config = dict(
    moe_layers=[0, 1, 2, 3, 4, 5, 6, 7, 8, 9, 10, 11],
    router_score='softmax',
    norm_place='pre',
    norm_eps=1e-05,
    positions='rope',
    rope_fraction=1.0,
    attn_scale=0.0884,
    tie_embeddings=False,
    extras=['capped logits'],
    init='normal',
    init_std_qkv=0.0254,
    init_std_o=0.0,
    init_std_down=0.0,
    optimizer='soap_variant',
    warmup_steps=200,
)
Below are experts of layer 2 (counted from 0) of a mixture-of-experts language model. Rows are named router (the router's row for the expert), gate (a neuron's input weights, with its number), up (a neuron's input weights, with its number), down (a neuron's output weights, with its number) and show model dimensions 128-255. Each number is 50 + 15 x the weight over its row's rms, rounded and kept within 0 to 99.
After each expert's rows: a language model's description of what the expert responds to; "comes after" lists some tokens at least twice as common just before its tokens as in all text. This comes from a sample of Wikipedia text that the model never trained on. Tokens count by the router's weight.

# expert 43
router:62 67 71 70 45 50 65 56 30 50 58 35 56 42 43 63 64 55 55 61 51 60 66 83 66 35 32 62 35 60 53 62 30 56 67 43 37 36 44 59 50 60 87 75 57 55 58 60 22 54 79 47 55 56 61 40 43 51 62 58 83 39 55 50 43 23 67 34 57 39 35 64 75 61 41 60 57 54 62 45 48 82 46 53 61 40 64 57 42 63 66 72 89 49 43 68 58 57 42 50 13 53 38 39 46 38 65 46 41 90 70 49 66 33 60 56 30 37 53 38 55 35 52 76 58 71 37 37
gate0:34 51 58 14 78 37 34 73 26 31 73 48 60 40 18 61 28 46 53 69 59 64 67 55 55 57 44 33 51 26 51 40 23 42 74 34 69 51 69 41 27 45 56 60 66 59 32 65 41 78 39 53 06 62 58 56 35 56 49 49 48 67 52 35 75 61 52 60 75 64 35 61 44 63 28 48 33 50 55 66 52 70 23 47 45 51 51 51 60 75 58 39 06 38 58 29 43 69 53 68 55 69 49 64 75 84 35 60 37 29 37 40 72 30 67 69 51 59 72 60 64 63 54 42 59 71 51 45
up0:87 49 47 68 57 74 42 35 30 64 40 25 77 69 58 40 70 47 52 69 42 62 50 76 69 24 74 55 34 49 63 50 24 53 46 58 35 40 68 69 65 28 31 42 42 33 70 53 63 61 66 65 55 49 54 18 41 21 62 44 65 12 27 73 46 45 42 48 40 31 44 36 53 53 33 68 37 29 59 51 38 53 58 53 84 50 69 42 72 71 42 56 33 41 53 37 37 46 61 51 40 11 34 53 52 59 40 59 52 56 65 31 32 60 27 54 36 55 77 67 28 51 39 45 57 32 53 32
down0:29 48 31 34 61 46 25 35 65 29 37 57 25 26 51 54 23 62 44 32 43 37 45 37 33 62 72 72 54 30 59 62 46 41 26 71 58 64 30 58 40 81 39 60 39 55 60 16 33 42 52 39 41 91 37 67 79 68 64 34 50 47 53 50 51 27 33 40 34 64 64 54 64 39 57 38 15 49 57 54 35 47 41 44 78 50 54 57 58 85 52 54 56 63 54 55 40 27 57 35 53 66 20 40 34 64 69 49 45 64 36 43 76 54 43 80 46 42 47 30 40 55 53 59 41 42 35 59
It responds to: Clause-joining words and, that, which, but, who, plus possessive or plural s, such as meant that, Saracen's, adults.
comes after: "'", ",", "’", "(", "nt", " announced"

# expert 3
router:48 60 61 55 37 68 58 44 57 48 61 33 34 28 51 52 59 40 66 58 36 67 28 56 46 61 44 46 52 42 30 65 49 39 41 33 25 30 26 63 47 63 62 55 62 40 69 52 30 42 46 51 58 58 42 69 46 28 47 64 99 52 54 57 44 34 60 27 74 47 33 47 58 27 36 61 59 66 33 13 31 62 43 45 57 42 77 78 59 51 72 57 43 14 57 64 38 35 51 37 42 60 56 55 50 67 54 65 34 74 52 35 60 37 60 31 80 38 55 22 41 62 57 41 58 47 49 38
gate0:61 51 42 28 65 39 32 40 40 39 58 49 41 47 47 59 36 28 56 29 31 45 35 46 29 48 50 67 55 33 80 83 39 66 29 28 50 29 35 31 52 64 38 42 67 03 44 46 61 78 33 39 53 76 77 58 57 46 61 45 67 64 31 61 67 50 52 41 52 59 57 29 37 75 36 46 56 27 35 53 25 58 45 44 56 36 60 52 69 72 23 34 60 53 00 61 24 45 34 38 60 77 72 60 62 46 45 45 57 64 38 46 40 47 56 50 54 65 45 70 74 31 82 66 40 41 40 35
up0:42 47 39 22 72 55 31 52 50 28 65 66 61 45 40 43 30 55 51 31 32 49 32 59 36 61 41 61 73 41 57 76 49 73 53 37 31 50 21 39 31 64 40 46 69 24 54 49 33 38 48 49 65 71 69 48 58 53 55 42 82 54 59 62 53 54 66 49 53 36 62 37 41 65 61 55 53 39 30 40 54 50 63 74 38 34 48 66 72 75 30 38 64 63 27 53 24 17 47 70 57 64 89 54 63 86 50 26 44 49 14 45 45 38 50 53 65 46 50 38 47 21 69 53 50 45 64 51
down0:59 35 35 51 52 30 43 44 41 63 19 61 48 61 64 65 50 50 46 20 41 22 50 61 39 52 44 57 46 60 59 63 62 35 37 48 57 72 39 36 74 62 38 25 37 44 41 47 54 58 48 45 43 62 48 82 53 40 40 29 53 58 50 53 70 42 31 48 42 49 66 32 55 58 53 34 46 34 74 34 37 58 53 65 84 31 49 64 84 65 43 04 64 60 37 48 55 19 44 63 62 40 53 64 48 50 23 77 65 61 40 37 55 29 33 59 49 57 57 62 70 57 50 53 36 50 69 31
It responds to: Nouns and adjectives that begin a compound or noun phrase, often after the or of, e.g. air(foil), Film, medical, commercial.
comes after: " the", " of", " and", " a", " The", " to"

# expert 22
router:49 63 42 76 47 53 68 20 21 54 32 55 33 48 40 63 50 25 48 65 52 40 65 65 31 57 44 44 50 38 51 61 44 41 54 40 39 48 38 48 28 75 73 63 70 65 70 68 36 56 78 28 55 61 37 26 36 56 65 61 64 60 78 51 56 27 69 31 62 46 50 47 71 48 35 75 44 71 23 32 29 57 49 76 54 24 64 60 49 50 37 66 67 16 41 70 37 34 24 52 17 81 56 60 67 70 61 64 42 41 66 24 56 28 64 45 67 51 31 52 34 45 60 79 70 54 45 54
gate0:38 51 61 80 71 14 76 24 53 96 60 57 35 44 51 42 53 42 63 51 60 52 55 45 33 68 38 60 41 64 60 42 34 23 39 27 56 54 21 27 47 40 71 41 68 52 43 66 51 21 42 49 55 36 57 53 62 62 56 66 57 55 43 31 52 48 32 65 44 53 99 51 61 51 56 52 22 47 62 31 20 52 39 63 67 59 47 57 63 42 58 48 83 51 41 59 31 39 37 63 74 49 22 72 44 42 48 95 61 11 47 54 60 58 53 38 49 54 36 52 24 76 68 55 61 36 26 46
up0:53 46 45 60 52 62 25 50 60 50 25 46 50 51 80 48 30 63 65 05 35 51 35 78 85 36 33 47 33 47 20 50 44 56 59 77 43 70 58 75 47 61 44 27 58 58 41 34 44 41 71 35 57 28 57 48 43 41 38 45 51 65 64 43 48 25 43 47 64 42 34 37 42 30 37 63 62 51 54 42 51 76 33 21 18 38 55 26 48 45 38 49 53 42 48 54 57 47 46 41 40 39 68 59 43 38 22 50 28 76 58 54 48 21 55 64 41 89 48 74 40 62 42 47 47 22 58 54
down0:74 36 35 69 30 64 63 61 44 54 41 59 69 64 47 76 82 44 56 41 44 38 49 56 61 45 73 70 59 57 25 38 37 56 60 57 67 43 44 48 29 46 50 43 66 61 73 52 27 58 62 61 46 79 33 50 47 58 55 10 42 17 57 76 51 44 57 46 71 52 85 41 61 68 39 58 26 49 46 36 37 65 50 48 70 40 42 67 48 55 46 52 43 52 39 34 45 16 62 53 30 62 75 42 39 44 74 42 43 66 65 38 50 35 38 64 41 33 49 16 61 51 32 25 60 48 55 84
It responds to: Words and "=" signs in section headings and table headers, like "International career", "In popular culture", Results, Event, plus symbols %, ±, −.
comes after: "=", "See", " ·", "\n\n", "The", "Early"

# expert 7
router:62 66 56 57 39 71 52 28 32 44 52 44 35 41 79 64 62 62 84 79 44 63 56 57 35 59 33 48 42 54 37 49 19 47 49 43 40 48 44 57 44 57 60 51 65 30 44 62 58 71 71 42 59 41 31 14 47 29 51 59 40 67 66 40 23 28 67 89 84 68 41 49 62 24 48 76 10 57 27 41 49 62 43 58 56 65 48 57 31 49 63 63 73 55 55 55 27 60 46 14 43 54 39 52 22 48 52 57 28 64 52 44 73 37 49 26 43 42 57 54 53 35 64 92 49 57 23 43
gate7:60 63 45 44 53 65 59 79 53 59 73 18 47 17 55 56 78 42 57 26 41 61 41 35 65 41 53 55 40 68 52 53 49 28 21 67 39 61 48 37 27 54 49 38 34 33 88 47 72 44 79 45 46 38 51 31 58 31 34 65 40 39 36 71 39 46 36 34 47 53 44 48 48 34 52 48 54 47 53 37 33 46 71 28 45 45 85 26 61 64 51 60 64 55 35 28 51 42 68 47 45 33 57 27 39 38 43 60 65 27 62 30 85 53 54 45 27 23 67 47 59 31 40 40 57 47 42 39
up7:52 41 57 58 48 34 62 50 54 51 84 35 29 30 53 54 54 41 46 54 37 77 34 17 58 23 69 52 70 47 35 59 24 38 33 47 59 62 31 59 33 41 45 43 66 39 39 51 49 34 67 59 57 62 95 35 43 43 20 51 60 27 68 47 55 44 30 50 38 30 44 59 39 37 87 44 25 57 44 41 18 39 62 32 57 19 71 27 56 73 66 49 46 57 56 54 50 20 66 38 39 30 41 45 41 72 40 53 75 24 95 63 67 53 52 35 39 60 57 35 47 58 29 62 56 74 60 67
down7:37 52 63 41 30 36 44 43 67 33 26 35 48 26 58 66 49 72 92 32 23 56 58 20 31 44 52 68 41 73 64 59 43 32 51 62 42 60 47 49 61 37 43 40 36 63 48 49 48 64 62 30 61 40 58 37 13 44 47 46 34 27 50 48 29 58 21 46 52 48 60 43 54 31 52 66 40 38 10 66 28 50 70 37 27 43 72 58 48 68 44 50 36 46 34 42 34 41 55 27 21 45 73 45 46 73 58 42 58 00 68 59 63 58 75 38 31 72 37 51 54 47 73 66 43 52 63 41
It responds to: Prepositions right after a verb or noun, mostly in sports-career text, such as signed with, lost against, used for, built by.
comes after: ",", "ed", "s", "d", " Preceded", " Succeeded"

# expert 36
router:72 57 59 66 35 57 49 50 63 36 52 32 35 41 37 47 50 46 62 55 51 70 31 45 39 51 56 46 46 43 34 62 47 68 35 34 01 39 37 96 36 75 60 80 53 06 67 66 23 31 49 43 60 54 55 55 31 37 46 56 79 31 56 60 36 42 80 18 56 54 46 54 56 48 44 60 45 73 41 30 36 46 22 56 52 25 61 76 57 47 52 51 73 21 47 53 26 57 30 52 23 41 58 45 43 62 60 56 41 49 47 34 50 44 59 33 71 30 54 15 49 58 53 41 55 75 53 32
gate0:75 33 47 58 76 52 52 53 47 42 55 75 34 81 35 36 37 30 43 28 44 48 46 30 47 45 57 64 36 53 37 29 15 55 29 61 54 37 35 76 52 29 77 50 30 65 77 75 66 56 48 37 44 37 31 24 30 39 58 60 34 71 53 57 31 39 58 49 59 69 25 59 36 56 28 66 48 40 18 29 37 73 74 58 65 48 34 44 59 75 41 38 54 40 46 38 51 75 45 50 43 64 56 68 57 66 34 65 52 73 65 51 63 47 48 49 48 72 36 63 62 59 40 59 57 56 27 17
up0:44 41 44 81 75 50 36 68 55 60 59 70 29 50 54 38 41 54 26 53 28 57 42 38 51 46 41 67 65 48 60 50 53 28 28 61 50 47 22 36 45 53 35 57 51 48 66 51 54 75 48 65 58 50 68 80 81 63 54 53 67 39 52 43 33 52 76 44 30 59 31 71 43 52 62 60 37 51 52 57 43 47 31 04 49 57 60 27 68 50 48 71 43 70 69 61 54 30 27 56 72 33 75 66 59 46 48 67 23 48 37 69 54 72 34 69 64 48 46 39 71 35 49 64 37 54 39 46
down0:64 60 70 35 50 43 39 36 25 67 58 46 55 64 68 43 49 39 83 78 60 36 29 52 59 59 41 63 52 65 31 54 33 50 24 37 51 32 52 41 43 31 36 49 35 56 83 25 38 42 51 44 71 27 54 61 67 79 43 52 63 49 46 83 55 49 42 50 48 50 75 58 53 31 39 62 57 50 69 51 56 64 47 38 54 25 73 39 61 43 52 69 49 38 56 26 49 42 36 55 41 59 63 22 35 46 59 43 53 51 42 61 35 53 64 46 73 49 59 58 49 20 64 32 48 41 40 31
It responds to: Common nouns for organizations, professions and works after the/a/his, such as government, artists, professor, company, album.
comes after: " the", " a", " The", " his", " and", " her"

# expert 17
router:60 52 68 59 32 63 52 52 28 37 14 24 42 41 38 49 44 32 62 60 41 56 35 60 38 54 56 38 16 33 30 62 61 50 43 43 37 42 52 59 28 55 46 29 57 28 54 65 34 46 54 38 50 62 43 32 26 29 61 48 59 50 66 52 40 50 74 82 77 29 44 54 62 37 41 68 48 75 21 47 50 52 53 74 58 15 51 60 35 50 84 51 73 27 84 76 36 54 51 48 32 63 70 56 42 58 48 61 34 52 58 41 61 41 70 43 55 19 60 18 41 73 62 55 63 61 47 25
gate0:42 38 42 60 70 15 64 37 09 44 47 22 51 59 41 43 77 51 56 70 43 31 58 45 49 69 37 51 84 55 88 35 41 45 44 43 49 41 55 69 47 52 32 47 58 44 81 72 41 58 37 60 17 29 61 53 46 63 54 61 59 71 21 57 62 45 23 50 66 67 38 56 44 54 44 32 74 55 70 40 17 37 61 41 48 43 84 33 72 46 61 35 29 53 33 39 59 43 31 41 63 55 25 61 37 57 55 40 35 45 52 39 30 31 56 76 56 81 50 67 66 29 36 41 74 55 50 58
up0:86 44 62 35 57 75 34 30 54 45 65 20 59 24 46 56 59 51 46 45 63 46 67 51 40 38 51 42 37 57 14 49 39 41 69 54 73 56 65 58 12 37 59 70 25 31 22 52 60 50 56 27 60 55 46 37 62 44 33 29 38 58 87 65 38 53 44 52 37 60 47 26 72 60 62 46 64 74 57 62 48 62 75 40 57 42 40 57 39 58 43 39 41 18 65 54 41 57 82 70 36 56 43 84 69 37 44 44 45 65 78 68 57 64 56 59 57 37 29 72 35 34 62 33 39 44 35 49
down0:39 52 20 59 54 32 45 54 16 32 50 47 41 62 59 33 32 48 63 33 59 77 51 49 49 43 59 39 30 33 71 66 60 35 23 38 34 38 56 58 68 75 66 49 65 56 69 32 56 70 41 33 47 48 16 57 33 31 64 48 66 57 56 49 45 42 47 31 54 52 66 64 47 40 67 47 64 40 31 63 52 60 50 68 32 30 55 43 69 43 39 24 60 58 49 32 29 59 14 24 81 33 46 72 57 33 48 81 59 25 68 43 53 50 76 56 46 63 47 58 69 65 34 38 61 67 54 37
It responds to: First pieces of longer lowercase words after the, a, to, such as super(vision), counter(-offensive), acc, sub, dis, cover.
comes after: " the", " a", " to", " and", " was", " his"